{
  "n_layer": 9,
  "d_model": 192,
  "n_experts": 64,
  "experts_per_token": 2,
  "d_expert": 160,
  "d_shared_expert": 0,
  "activation": "swiglu",
  "moe_layers": [1, 2, 3, 4, 5, 6, 7, 8],
  "router_score": "softmax",
  "normalize_top_k": true,
  "routed_scale": 1.41,
  "balance_loss": 0.000311,
  "balance_bias": true,
  "init_std_router": 0.0226,
  "lr_router": 0.00117,
  "vocab_size": 32768,
  "norm": "rmsnorm",
  "norm_eps": 1e-06,
  "tie_embeddings": "early",
  "optimizer": "soap_variant",
  "lr": 0.00438,
  "beta1": 0.95,
  "beta2": 0.98,
  "batch_tokens": [65536, 131072, 262144],
  "seq_len": 512,
  "train_tokens": 622700000,
  "steps": 4148,
  "dataset": "wikipedia_en"
}
Below are experts of layer 3 (counted from 0) of a mixture-of-experts language model. Rows are named router (the router's row for the expert), gate (a neuron's input weights, with its number), up (a neuron's input weights, with its number), down (a neuron's output weights, with its number) and show model dimensions 0-47. Each number is 500 + 25 x the weight over its row's rms, rounded and kept within 0 to 999. Numbers have three digits each.
After each expert's rows: a language model's description of what the expert responds to. This comes from a sample of Wikipedia text that the model never trained on.

# expert 11
router:533480520511505483493529516509509500472528483521507475502518506515468513477480535511547458527496504460535548503485508507520492465441505522490509
gate0:534462508497522519535491531508489525515495454475489479504498501514509511507497511531525508452509515504527478516481511508488482488511477507511504
up0:497473513489482475512523533553473537483506494464498506486518466509522518465499479490472474523523552499505520481501499499505496515493518481550509
down0:476510477533505485500482524483458519487496520497489501538510512518498484502560488530460474496490484515495498493524463500444480489552492508540486
gate1:518527538429456489477520509507491492523547453472482458471513505515527488529509500507494531513493501510457497514532491469522519514485507491489490
up1:514550534445455496481551497508469516511530478532484468479545501540485472507509542512504512477512502468497488523540515514534499509514525476494521
down1:511525488511485517497435539512518480524462512506499518481521519457481492514456529506496530479540543538514494485485465516513532448507501508539488
gate2:457457523464502469501499503489507536526506521499530511485495480506539479511487517549459502515487547558502550472499472473523494526485538520504513
up2:560507468498508492460521497512499485486492518495489508532531504519470535526508512470517472506550500496505470522517505477485527491477506507485544
down2:490488465514509505491545495512506488487471514501473486507515544485489498533492516501478554517486486530491500455484510510540456492485460510523502
gate3:502532473482517481491492480467494539450475527519471479505536483481488522534476528514541422501529499510502536545507499515479498504468492497522524
up3:504509441504509502503471494481500533462460520522479518496516488444482496509506526531538448495545514494525522527481479507491485491461493474541541
down3:518507501569436458499549475521465487527497506536492453492507524548481509495463520514531532490494499467494500509516477484486491486468523504476486
gate4:518549419510473487517478499508527539546518489501518544492506488480529521516471490480475496522535521546481530545497482503497463510505510478479465
up4:468519495502473494488453532490502524537492476510461498511540497463541464487506499469478478545492519502499517535482531487489488504490515505478518
down4:528489494550481516514479467519541479482502519522443518496535492532536497492511506495477509485495538508539460450488497491497505476516482483470509
gate5:548515499563478485530487486555500573467505478485532497514509494519480490501521506527540497481533493491522498512482457467500487457470466528505553
up5:537519488573490501523515501547490571523491464507545498506522498484486503510531486520546509462509501470521508524459479442526465501472521481526517
down5:521530500465554501511494495526472516462476504475482470491521440505538510549495526500491490513494495524480488527476504478445487503528493507490519
It responds to: As and auxiliary words. Function words after a verb or comma, chiefly as in "considered as", "served as", "as well as", plus be, to, not, including, being.

# expert 18
router:477515518500512497555488450497477488494543516528529474511485474498528497503537505489483497519462505486430499508486496541523519526533489510509533
gate0:505536515502495443496492463511491513506511474457475504465450493538494514508505587488483492480533496494509524494512535513515511503513489508529513
up0:482538501467490458464513512509460500512506473476515477486473537522470510501487553483478511494518486527488548459482521506504483501492497507504493
down0:456461483493415529482476550491531488509506500497519491526554467461540495526474502482488516512486475505477494469468494469495493498521480533505519
gate1:519488501543520497499483480453507502511536499514532552549486513487499434480536515491509460471501489517469536493477471578512492477516490495510535
up1:506452466522485487509481503494472493458461530487501514531463543525523449429550476520511515509506496466500492445544482507487486463487451493493468
down1:457509536529467447561491468474525529513511454459518474538546522514485486514503557491473488550513528526517484511468515524508501520474488526529510
gate2:530482528472522502473539508503465491524504492530466499499547503522486540512499522457466464500467467493521511527473467505490497451499502525586526
up2:492519515483516489499497485553515529483494468499547469512496529518458464486443506530476502481478540487452529528528525475497499477520497495503505
down2:498516547487538482506509502530548508489481464524518522490460502478529520449478516481485455464494489524478509481538517502516520460507469500533510
gate3:535520481503491468520520499532497531550518456519507494502493478531499495556491513501524484508514549552511504499500535515483497541481502528486531
up3:524529488531459506522510499508510524516496502479527522468459489539491515544510513489533494482539530524499522504547508468478476495442486529472508
down3:486500519546519547492524496516520459451478519488485485485480495502486526481525479513508479436480488507492526491538534469478490471521495496496457
gate4:516495444464479469488476466487463496500485494504496519470497537473499530504509506514483539496510484475516506492508521520497478462472479480488463
up4:493464490519527473498466493482468508503521445503551492513471483479484505512499512539510543477501495510500490477512522535483498464469510453499484
down4:476485538518525514491470512495471507478514531499490530534556528486522513512510513492454487523544514512469495509489474495481491459547504466518506
gate5:515513483481442470486463529484469521512500507486508506523483459477503477526507515518437475485478512483508478539499502443520498497543531514498470
up5:508526503500477525521484509533496513553486532489497529526513509564554497482474501507444496552451485482503524503494467474555494524497565533524485
down5:502524500487497528514516490485457526481501517483498508486480454562486494517468500560485534476513493494517488456487490500464504516466493521514474
It responds to: Acronym letters in parentheses. Capital letters and pieces of acronyms, often inside parentheses after a spelled-out name, such as IMS-S, MSCH-E, KRA-S; also years within parentheses.

# expert 58
router:490523522528524502541506479512479497574462473478528436452509512536489470488487553505501516548515474533479516524517515489547485523467513501456482
gate0:509511489523506509547532506552488543541519527500552489488460477562466507498515493465515510504499481525510505511514516485477526478490514489496513
up0:495508506456515492439513519473488460478486441512485538538529536443546508509499518542468529496482514483481474490473484541534460490513482506505515
down0:482492473466518520554519462499538551494487508516473502479515503486506551520502496502529494499442504495463501520478511580471433489520503498472528
gate1:460475484498460487519538461519506499536484467517499522452503495490533537492494517481494536535458502486504516506497545501490516491479510512511492
up1:498489498512495511532497457496498510485512572494507526475489496515551537481471481474523475522520501478510530485491514490496522496501535485486481
down1:493546444485509486517505448493473433494498459506506471517497486465556514533536508516519540534544519486534545548503529460538483476451478476481502
gate2:513483467516535531481510540468476517499529542499520475512427502523482495485488495497499487520527493522484479529503519550486498505484491506472500
up2:517487527500496484519468521499474510480510461485471538526504509506485547527526472519484505511494548489500509469495460479479535493487518499514478
down2:496546526468502484529549492488520497554488522536511508545542542519506529472495499463455514517464499508472500440520473512476485529520534529512511
gate3:495499490463486506521492458506540504509531495466501454503497493475481502561509537505476525466492513535551498503498503472502466489495491544518458
up3:488517505495485556514506479499520492517504481480469464488533502466460521553462499490452496492492509527541445457478524470478453495511508547498487
down3:497514533484502507535486486500452493524505505540489481478512570482494509456503514472505496551518466497469541504507466469525460525505496550490502
gate4:471499520501504502492514498495508517524532469501454532536517460494493509533500488462515505477514521499542502487472468510597538510458528518506541
up4:536521492447546512486452501496458491532531506508549514524498530497518506500507476517505457493477496453461523496489540497458521492476509438499516
down4:534520476490545504531535473478472507545491522513490510502477536480467451516533458501482513538486514517477531516503452473483539474507495512554500
gate5:510484539492545445495511513508494461535529467476503483545515504503524470518519525480466493539512516499504504536536531467491487478521476525470484
up5:487493544477496510478513471521511515464461478491481502501520494516529510488500485446557549515510544556493499451493468534509488508499496541469525
down5:497551518475479512536525477463503504508537433477482496499516474447484462461519532517528535504493496479489491490450515502485534546485496500537500
It responds to: Non-English name syllables. Middle or final syllable pieces inside transliterated South Asian, Malay, Chinese, Arabic or Polish names, such as ong, kar, iy, ak.

# expert 25
router:500517520475484496563511484517498496494522489537534509490530536495489467490516521468486462432537486546472522540494477496528481504479504494545496
gate0:506497504507471489529484536496496533497486504480518481496442486521522544469529510447468520509536476453526444507506511472521515498527491468496485
up0:502518500480500516501459502518495565519489489523471514458429494535499508479500510465446533503536475499517482539496557511499530474501495464504481
down0:499517539544522523448533433475484510528511513478520462481517512525515523503502507497460498499488486469495503518477485501476470525470539475449497
gate1:545517468474479516503516506514564476456467466454465457483506530480550520533533516472482457537516550510513485518510537507501499534513498509480499
up1:484479532495534470519477486476500487549521481537496518524514495504520522498465521493517489505496499481487502496492459515504517477460505473511481
down1:483539510516472494493467497503528458518504477516497523465556521505482510469489530468485489511487501453502473503499522469525545463525501493500525
gate2:479511543517519484539490546487506531472468520484485472461522487466476529494516533419485521491521459537490511544524506516513455497479473536485517
up2:505492468542501568492482499493441533493460519490519465498478515485504487450539514480512533518518551519520475504505498513518507510509504508463512
down2:491452474450512496476522486480486463490465530433498512542509461487491532532500508542477469485525513525462463537535544476494531503474522524529507
gate3:545512470466521518481525501502512486526526528479510488507500492465473516466493505521504524475473564448509488511508491493531527488463516565490507
up3:551507539477514510511516468498480499476506520467506549541488492548467486497495515551566477486527520539491480521487468533517494539528550483494539
down3:496493518468500535463494470503509524486458516465510473536450553466504482475471499507504480496546558510458496567490518533480491504558519465542519
gate4:492494500494515526512486508549526543481467493480456470530514484496520477483507481479527471480502505552488517552521474499576489481529496531473497
up4:471492524499490519541544510532512500468552505523536547483438500485526514487471511488462512484518492483502523494515546472487487507486508502511499
down4:519515562520476449518494445481506491512528503463505486480529454555497485501498555476467523497517530499495477514516508515497508502504515520524464
gate5:530521550509529473523520487499472528479497501501513480468534491531509496493498507486507516483528506518470504516486479498513506530462472489500481
up5:463499474481462505490484524490487468523531501529496499473470516489516483482500541478474493507453480454518512506520552476493452458514537509492534
down5:517484475536492525461479499503478507494527528501485476524521501447505462489459534510496488474461489486541480458488491501496545488514478504481507
It responds to: Single-letter word pieces. Lone letters or short letter pieces inside names and rare words, often after hyphens or quotes, such as Ring-g-old, Ad-h-oc, Scooby-D-oo.

# expert 63
router:480532490521506499496449535516482501487528472462502513499521508530522517546497476481488466514474529538483523513488528541480548474449495510478518
gate0:456515536502497492512503504485506488476504512514490521531543514502474470498517487468468456462443479512486481482470495480474473499498498488491474
up0:452519479503478475502537496480466492453490553525534521486528528547493490479471517478444480461479472522481479474479479490486473517474500505543477
down0:536491510489516516532475478443515485472463515460504480534497524508496474503495487481491502464486528505503470503493483487462526471520491476454553
gate1:514463493481552480519475514491505507562511499534499507513487464504477475501487517530521487464502506524512499507479498517431519511511466504507521
up1:504489553467517495530494485493472526541492483522472513480495515526485497505495496522532469502498500533495474503472493485451479516497490460537510
down1:482548511499492501509492511466479452487510502506509497512507492496507501465519540498536513527498498500509472522474538531440513514493445544498471
gate2:485473505474486490490509554516479522539511460526541516508477504474516491488449465528487508486513516475492491503497506506496482499545513543540499
up2:473471470506509494478500524509505515545519493524538493486496505472503463480463469503499500479510535518534443502491504518532496492497509510520522
down2:495465497512476484425464495504512487548503480499508529482470487500473444529505498473544534524496462549539499494502474491478525498494513428524487
gate3:476512474545501516512529526514489504508538538480495536491460492524514498455485529529545510468494524505498475490505548476492509546505533472541432
up3:501544541470464525516510517514502501462518477484552518498473505543503496454512552495558469517503509499482453489508494492474528537492516500469474
down3:502497467521494454469538503492540495459529497519517495550480500513528517493507488508505514500504514503494493489490505513484523514571477541504470
gate4:497512454486473468478483493504444515495486494519482515497506539492463495447524516452504519508463510535503491523521522528475515530501457469483505
up4:511511526501504459514487470522522511521522480432476441527507503460525516510508475554500531499500510498504524496495469469502499517503538500550480
down4:463465508510513528467486488441495505485516518438495506511486508519511501453457498465506484503510522538504504498493513483520526513512532547523513
gate5:510513500539462482498483487488491511487486488468504482510509479538473513497493496514553505503559518538486537509495548497533547495443486480477500
up5:556493549516529494468501500459502475553457523498537520497509520470501495459516515507506483494485521479504491475478511520522496518554456476506539
down5:509534528532499502527469530511533489469491455498483542478472491510474518524513510520512504504498519475486511499471445524529541471467515482520486
It responds to: Table cell separators. Pipe characters between cells in wiki tables, especially header rows and after numbers, plus occasional bullets and semicolons.

# expert 48
router:501459497483461503552514498503536489489516532503479508484475500532480497544513510516497513515496524492465488503431533455482468506466496512544497
gate0:529494482492473495465504488491502513449508500480496514502479520526501510471474520501520493487500473486500508514474489473511524492535508489529488
up0:450515468499505503537483525480496472557478549512524470496494525511526466509484506511502463532472440502500541483513464490524503493524480424539527
down0:506527489516516513566490506497494538521497468491538512515473503485486498567491520528461565490503513501484503525474488507465521504504479465475478
gate1:502501515517512481541550502501458493542479501500458551503417489476549456492537489514552495516493511503516488504528517487501508501492496471531487
up1:483459483514537486459480495496468485522522485458485520481466518526497492492560503520516469472509501508467580501509484499481490524508523462508479
down1:552497515501511500489497498497492485467491548495504497485550500500513469525528512526498491493447556527545491499549527559516447500541485520510481
gate2:515480510465489494506539490500503538512498447534504498511455499542515474564540506505497524492506545474491478531485483496503501503509493503525515
up2:532481492486483483535533505494541540532482456529511494509460533531500487517488495514479517482486541443498513519480484504480517540459485491527529
down2:522473500516483482509520435521509472547537543486440492535515454491492523537501494461482510509484487482518553518514501495504454512464503513491496
gate3:474529510513474482498491499551532522500497524493505503470523519451498516486514489518501508524465505488513488460464505508500522514421519475512491
up3:468483499512467493480459490534482514495511535472492470486526491485529503481528500508488520492488509497511479456473500505498551507448498479510469
down3:513454511455519483511475481479516472446499508497459524509460511497475505499499553483495489535518499462467479510540464491468447482532466571447505
gate4:510481535464567498498516482535497473498535546513493487517537514509461503513507464513518519580512480476491495504547498478482520461497501489498496
up4:513503525450524474467500503457475492485466485483496514485526513551485499466519470521504509518490489538475481483480555508509497531483471491485506
down4:549503477533561462460517472479491543541499470506524473526512494486531512490456473515528500520481523472510478488519470507493549496503513514482470
gate5:534470525476506495456532493501516443476468495489492523465532452557522490498474532505476492455508484576479484505510501506528514491555467531499488
up5:508502466518518478571484443532508533484526514549506502504530500457487502517523452483524507560502530475538497494489443504467459485505555498517477
down5:476495538525517498531512474468507492541532511470516497483513482512482518506502452522440489481483502475483545501519515518560516558474493471508518
It responds to: Finite verbs after subjects. Auxiliaries and main verbs right after the subject, mostly is, was, are, have, has, can, plus verbs like tend, vary.

# expert 14
router:522506453509509487474468461477461513521498543510455496531489489484490510469488480481524473486470488517485479491508506471498552496511496505510547
gate0:528458510512519506480521507533521474530495501535498502517503459493468558514517501485509559509485499468467508532570488513502459553524548527522481
up0:508525503518437466456513549488499496538512514468518489507471474503469517507562486449513512499540487482518497539559514466500464483522552520545498
down0:476488479514469484483519500480499534508485459519498499467479507442519477518483465485454441460489451513507510502495532545515465473536485484517506
gate1:493468536520510475472512467540524535470517476497510483554494516473502496519496504488517499494509489470520473519490533551516530498466490545468484
up1:519539489528499536522488540477500447522469441515523489480493447519450500462471534505494537514494505500481524479494497501485442531540536467497487
down1:517519525458502509545519534548455520523485439472547490492469494534496474505512509504495489517474475578468442509526494561498503542495514509493492
gate2:476510492526481530519478476503505483515532503478492506486534509532495517493485550503524502490546465510516479497478497521513574478502515478472497
up2:547469495494531502478536506548522469452495528487500512503496511483486488486518456502474486486545532490483511487495511500526519481462472485533474
down2:471502437473465494484500520507455462479518528483480546512520551501471514497521487494498541510518496514533487469487483496554507503525514486495539
gate3:533525483479522525492475491577506489500529497506488508553470509521458460528500489482496521494535495449475505501523532479514536496527487510477497
up3:539525508505494494542497479551545476517519472498484523500474485472482481539493496480500508494522469475500485483515523474500514517525520539502500
down3:481428486487527482524481471443476504569510471523496480460472512547538513500515522514503493514500508539490472472498509499501471523464486495464476
gate4:491497497535462459499502460512505449526512486495521515490490495508514468482486546474485525463526510472501519514480502508508515515536524505547515
up4:538480483537502499500537509532500521527473518512506480476478453539537517528498498474469526506500457508518485528530507532520500488505512544473535
down4:483487425500497496501458468443539542542524441496492492473493475539496509504470458495488521504511490562501453480487520502528473529485483506466502
gate5:510498515507531528507484500502516474528507517529522504514509477463529492534509516507547496523529505587475465456485476522490479493507486457490492
up5:481494476541481532506512500463488473481480483503485496501493529538450511461499529501437529508494519481480544577445507470508453518507492532499500
down5:455546473485544500584511485556513533509477459474465492513505486501483527497482447510514499491485496480537524524471466498508491470470505495465448
It responds to: Countries, cities, brands. Place names after in, of or New, such as London, France, California, plus nationalities and car or media brands like Chevrolet, Opel.

# expert 13
router:511462502495516491484473504491532495514522506528471537545486492525472509506504474404532505527458513507496481516491484463514515525487509485528464
gate0:487508499506506452543504542487511546501516473504523517493482477504504450496531491475509478467501517500450484502506471463524519510486510486491495
up0:504467477492488457497480529529526559467503473516485511471527456476486483526538475474493498464491492462487487503487474504506515513475522524460489
down0:565499480502490462476493465502540508492529505488547518486503461456504515498524444480516547546507496510521523494513459513512494475541500498527475
gate1:514491484494498491513548488515492498489499531483467475514487486440510506472476428497546483532530475528491503490520494497521477529475529476513521
up1:525527480487466460529499473564518519552533494482514544507532475515481527534513468507528474522520534488500526551499490436542477553462502482514491
down1:512469509516454527514481476463470476475500516490517494463487494452465476499514505498474505416506525515509522471491488511467532476482512533518501
gate2:514468491491481505492530474485516474501511509478474510519489531520471512486523509483490478480479533517481523470498468456482497550497505555472488
up2:467485510526529505493523505521529484471535512473496509504536528486495519480479495505488495431467525480487524473508499483514514534467521510495517
down2:551550517504485516489491487481481475503482550504498508521518509473483488507477479510522507490494523529507480497477521480461494478534485502484549
gate3:488517468501501506482479512524506514502520476508479473453523493505515517542516472472485545508457503512465523478507507463520480504494505485529486
up3:465467516503506494534530483505482480492477524515522441548506492470505494508457470491460462498491534515487479505446500521470507450483506511505510
down3:504502524478474490523510485537564493489484507524527538487436485479513506513436563500532513519477505548488450484465473458487552525505529495547486
gate4:487479455485469488505478457517513462481526519485501481499508473549544475521494530502512444469510472476497461465489502518551510462489452520512504
up4:504494500558512502505490509465514543491445471514467506486460501515460492506541482490468542527486497480485537526490486541450475513508530466450497
down4:536502497512466505521508489530482498504532559519489523521504515525463537505496465504538513470522526515503457495462499522513532504521520499522490
gate5:530520466454523515504498505503506523556529478535498535559470499506490527497521509470453512478499548479504505511507509497498519534529506459478501
up5:523518507479510491538524493501477543525516505539462534518455455494487485480500498474436518445509508472491537491485522548522512552474501475449516
down5:467485511511514504470487527518484496531484467514473511523518533505512494450481460549530447546455506492465529445492510522496516513500497529545496
It responds to: Main past-tense verbs. Main verbs right after a person's name or he in biographies, mostly was plus events such as returned, became, died, won.

# expert 19
router:532478478452500494543457491475542501471550474502500479503547485508494517511469485521535529454531507467533521487485492500506486479499488523485499
gate0:523486467493483455523491488498520494523505502478527486508507501463480501463542467494486504522483525497513527495479502467449522487460486524452519
up0:496485541529527499443487491511491468449499509535492495517496533475496507520510538521532490506535452494488477521504506507529504497551493505525497
down0:495507421531492568510482494515483478510473503510496494498515482521482505518499482526515469479456524495469524538508540505478490548506528531539513
gate1:543511530505545498523520511516498469503507492523500506584490532509495484536447516517490507489480488486476511457480501536507488534476489496541547
up1:539516539497546521521512535490469468552528482528475502539512528533501495528478511511499519495494465474493506464482525532503487540464485495529534
down1:544474470463473522483515508534516470499472515530486502483516528524486531513439493504511499514541544476518572486477479505494488485523484505520498
gate2:485497489545505488510494501506532558523506499493505526501523501491530499463527553445540522514536512477457496487476502512479499494472544534492510
up2:501511509524506522508481524503514504528485493496496514479537479503533520470500511477497483515488472469461500535505474512504504484496513536524472
down2:486507456502498498455480548488527457515517521524528529477520459500525479492512496477446511502458486519527491497504502508462515520531517468482532
gate3:511504512519534492450502508518494510507449476529503511532561480501484525486482530530497531519488472501434524480492503463487475516488477497466487
up3:497517529528517523481503506514536519513466494501555490492516500493484474517529490544511535496518451491494505499487491477506472494498485519489486
down3:536489508487532547485443533486569489504488518516499480482503495501517514470495492535551532488479522498518473507490505520500530506512505493489485
gate4:469486499495486489504497513525506560468491502539483536546471536482480481478534518468496493477467506482520451487527483530518524448499520491494507
up4:501495477464509553497494490503474470535505513488536490427516490516534569517509506504501545523480514525487523536493535468476475560514471494517490
down4:527533510493479518465539525490499548550533458523457539466545502493538552474482472508513465470488511484475488474520476481503489537525485499477506
gate5:523489484516536527555487527480528562498494503505509528499522518490495442491512493543483472500514506446493460475521535528512555514469537508506482
up5:487487532493475506457516507488467459510489470534496489524457476480522502515513500481542528524505521534507517482456485470475482538536466491484534
down5:524546479446445508512461476526503483492466494503492514478497553498465514527509502485539475492510540441478545518521500473521469487504503490468536
It responds to: Word-initial stems. Opening fragments of longer common words that get split into pieces, such as tax, hydro, priv, mot, skept, mitochond.

# expert 50
router:484516477485482506554477464505480497517551508497504446487519502532485507503489531526517504471540536448507524517490527477550479469524502537491484
gate0:529474516485456535532466536521482523478464453430526473502532469468520493466484487473501461467536545476500482480461519483493483480507502508514500
up0:488448468501529525547521517481499485488504488469468483508503485456504528550514516509530504472513525486494471507486496516449504532508477445524483
down0:486504493494506472525500505523494496521515518479531423540558518488512454533497503539481470525533499540523473496520542439491531527544501470534484
gate1:525474504491502480531501515464480493440513510472485500516493525498481515496525514484490477558490486537516516484463495498499487483485473521480550
up1:539496500479504519524515510500469472497528537530496503491485553544499513518491507496529466507493472529489486480483498508497479482511478506495562
down1:509489487492503484507478458496508519510483517508523486499503525506499441529496490511463514511526526543489511525535480529531524475516485485484485
gate2:510499497539483486442459503549465478520491529505534507492524493522509508533451478488532514487499488487490509481466484482489520479514515502543467
up2:498496503518518501511483472515469493509460514492507509512500569504474476498468455503529501432476508484510552502504523481463501496520527506496462
down2:461492485448484467497466493490489465548466480466505492517458483508511480503482502506503475521522505492487506515539522505461519518496503473485526
gate3:464525548518546492477507524466491518539520490469525486514461509489469470518469499503470461506504510468486466506542511507495512510496497546488496
up3:496484528473517513505502491525511454529494474499487513462489500527507562513500524472514503492469499528529473502487523443552546534467499474512516
down3:481452476494510475476519479532492510527461461478508509508492505464530487474546508525526493506538505476529500496531503494476489543545507469480525
gate4:508481472519532531516511524482512557536485505485478472470478485478487426517480513509513465529442510544510505516493501518502478550528500497520498
up4:476516478478516462516502518497529491501474498543496491501490502543494528504517515534486491483527475469473505500537511492513526460524513505546464
down4:536475489499453533505481513514543488539526473524482546486522472510531497471494544525524520502507511492512513479498474543470546467505580497493470
gate5:472538535530481485514443499529490487474547511478509501491540538462502530504495551476485460559474472512481468508489466482484533451520523526515486
up5:528575511491484517501485551519506541503519496556502483462494519507494474448522471479548499513514484474472482510547497544484535449521484496509478
down5:482493469522461443469480505507511453494549523511485475494507502531462495479533494445474490489471489478485432484478475528517500465460532510500487
It responds to: Mid-word letter pieces. Short lowercase fragments inside rare words, names and scientific terms, such as car-ot-ene, hypoc-on-ulid, Ob-is-po, Mout-ran.

# expert 42
router:500536505473486484487496483509478489497514500544509503505515503517517483463482474500513506504468518533488471466460457525510536498470496499465494
gate0:488499502506528491500516507473494535473456506485500491498437508456488492487530507500510503534539490473421472496498515505480515486481513459487465
up0:466495448510485485531543510455503511540460506519534506495490513533533483485484497484521526453514499507481481475518499509523467538490542480511481
down0:530465516491452522542458564525460469492503451476533492489509498473491466477451470519456443530484501505511494538535519525500490484504490492462468
gate1:496493494505504514493537471465491497466513515484506557495465491486530535486474498513482500450492531501475484506525480492496541535486550523459432
up1:542514468481494469506481507515525507510444452531476471493510482487485502530549480482538507520463506515529525519505513495497462481503475510518532
down1:524488463499506488490521470468475490526490507465473487523513509486479494487476504524498482515472501503479498514447532453481501461492475528468486
gate2:539473493491503486484441474525442560495505477486472479493524473504502490492503502506516497500474487527487466519517509487544519504502458513499513
up2:533497459496513490495512490483555457529499477540534490531458543505471533537476515523488487483530556489489535458496551497463487471467469487521510
down2:536496537523535474485495551485480548486483481502475474530495510500487544543495503472521509485502493519496540533505553495490458502511523493486495
gate3:523475513492534514498499521478502513513447517543486460519515529496480457459466519506496483517522472501464516473482498503542526484474492506507466
up3:457481511514505470530480500511508492448553469491489528497487510479508552530525468509475546515488536565512538506510502482495505492501479502504512
down3:503479486493510523536491489524511482534477498501489494508521513496517524506500468520552527487507526457509450487516516491518517515516492490478495
gate4:446527517485492489489517481544483520525527509518518468476495528494509476485479447530531494500487550486527505452488519483503489520464520499515525
up4:530479484509515524501492477473523511483477525524501512482474446533489506512502513492490509483560492502480522496495514516511519469516518482471461
down4:514509496475525493524519566555522491530500508501494496525483503499467528497525477491520495494473452505502512498469463497487447499496482499513519
gate5:491487494523516507550522491465426499515497538476523527527497507498522474485514542480530536507502470537493481522534493451488443511472488494488511
up5:510510489519488493533517496469462540472515518485519512510569465510550461464518555467489501524528516544491470497514537474499480493469533504484469
down5:524488487540518447535504474464526483468479505470450504503460513524504490525511536529483509468499507509523506485523519513550483500471478448486514
It responds to: Table cell separators. Pipe separators and semicolons between numeric cells in statistics and results tables, especially after percentages or scores.

# expert 20
router:487502459488505551498466479531476503498536525502487484495506540504476509484535458479517536498504519496473484521480529499485506480499516486475484
gate0:523489523453494469473478520501513517485494501532537482488443520510510496548483546465503517475477517502492512486498494525484525523492526522483538
up0:546526462452480507505518480484514510479514508520551479516517524511524484507490512466536512528515470485479503511470518489523481552467540466494504
down0:486534551514507502467515488478489530499475472481513519509540503502507511495502500553482508534503507505515483526501494484516508477477491541454512
gate1:514426483502475512517470500498495511498528474511506539494513506476490464511487517488480521498482501491487452554515529518500473534498480520528532
up1:502493435546490495480503509457462515530547483473517524515501494479527500482537532492486489498502505488487443531514531524504507516499492554530540
down1:485507431506545495507500477470521456535484529518532468517492527500518511479487517524484501534455536527513544548506512491501516475492506494505534
gate2:526495454479527484501426498545460522465525544524528514469470456495494473500502447509493499495493518462558481495476550469467488497517475491537489
up2:539478478482483492503438510547468517475575531503522479461484496493479498495526457470551482483476510453515497470470549494446500505503463475535488
down2:463477449502476440513526518509509546502504480499502473519519527516520488469497529500572492534511525488484495504526459451539512506521462468540512
gate3:484562484490478503468448518470519522514486475472478525500488487503488505522493497456508465519538522476529498502517509551511508446489488524540504
up3:491518466461467496530516439484494480467486509477502448529505500516503533512537531541502487465486525470500512468444474499447496566517481509530501
down3:518549511502542504484542517546483531494457468488498514511546523482468495460474435469534478498483512519479473515509505450511495466475466520516469
gate4:529469517453510498511477517476518532544524506466474457549503495539491479472514509486510502512513496515472521490520531532522498499450452567542506
up4:443521483546464504489523482514478460462469513519519538435486503469517524547489493518502488474492495472528474533478462487499518513530532449455489
down4:503448487520520497532496523477494510522533524480512501492449448524544483480541486530479498455424496486554451480511512484476506497521484442487508
gate5:493483522501531518508539476517533508495505512484521493445450524490511474457536499468538494505544496450488488495473536497547470486490510484442503
up5:485485493484514479531511470467502495465483503556528516491459486514464479482471509461491459512505465495516553523476487519524515493492462498527537
down5:485511494516521490528501523521533470509494536479449504462544506495513498502486467473527538472505508465480484517494450503474487467494560505516515
It responds to: Mid-row cell separators. Pipe or semicolon dividing cells after a name or entry inside a table row, e.g. "Eric Gairy | Prime Minister", "Rose;".

# expert 31
router:531469553486484508472454499479496504471491504502495532552461505494520476496515477432500520518462506464500468458504467495537536505501494443532528
gate0:517524475490476484481503517438513491494500531466550470464453473476511463523488502512527471526488495465508531553487514479525508486536503547462483
up0:493484492479496465517533510523495510489458521515466527513491498521499485455528513514470476491462508519480478468495485507470545515481512478492519
down0:511508509523496512491490461508479532505464494491511518521551494503530458498489547524538475526510506506455498467504500479504546470482519446567547
gate1:507500488541514518523480500505492522513490563538491472533523592492498495495480504499497493459450460542469510500488525481505575516459476398492501
up1:498526489480535487509496509479478499456484427512497503477492455532534527507512528489500507522489544515506536499524511520479480481494519565521492
down1:482484510496518507493502476490516513497508495495500550503490504490488474502503458492454528524468500506522462463481519461532499512493462514507433
gate2:509490520501472470482519506499432505493525522529481487470439500505542484476541484453486476511546492524510510503439453516493527535518492486508527
up2:534521542502487482480501499481443525480522526505474511504469534524542472503519476456493484529508466485512516514470501511483491531506490499524503
down2:485454517504454500487528497475529460511549535495475515498517533559530484467474472498481497483524513517576515508510508530464448473468460517448498
gate3:486472510446490427471496526488502510535498458501501524535526476460515507537465474499481463425506471510472475511498506491476515509483508439508532
up3:517507454517484470527465489471497484510525505476542526488489479486510525475496496460516507497514486497554520488481523479526487493502529475510514
down3:537515511492515542449484474500548531472454500514512474503498480489514476499478510534553470512509509487480518501479504493464520456494515530500493
gate4:501492474478475516447478491513541521530492493482545499468469509535507535535521524518491489484478486531498506474516502500453491446499454479525524
up4:493473450497486497501487527530525534507531487469505457458506497496496511529475521510472521515433451515500491543536524494496473547481521494475533
down4:476501502478502492515561466520481482521495493526582523527500446518534502533477490483543471521465479458482495530499492517504518508566462485524496
gate5:491510481471507498482501484499487479477496518499527526470512498471466560534504474494506521486477532480526553509451473495496535510509529476484506
up5:532510529464520471533458506536458467520535548499491493492562526502506465466501479502505514505487466481465474502525491494515494482490505492564485
down5:502530485479541477492485534520496475502454511510466484503539526529511498498539480479533502517497504552527525490522481526470542508514497495488514
It responds to: Table codes and abbreviations. Capitalized codes and symbols in tables and lists, such as country codes (COL, ITA), positions (CF, MF), SR route numbers, MPC·JPL.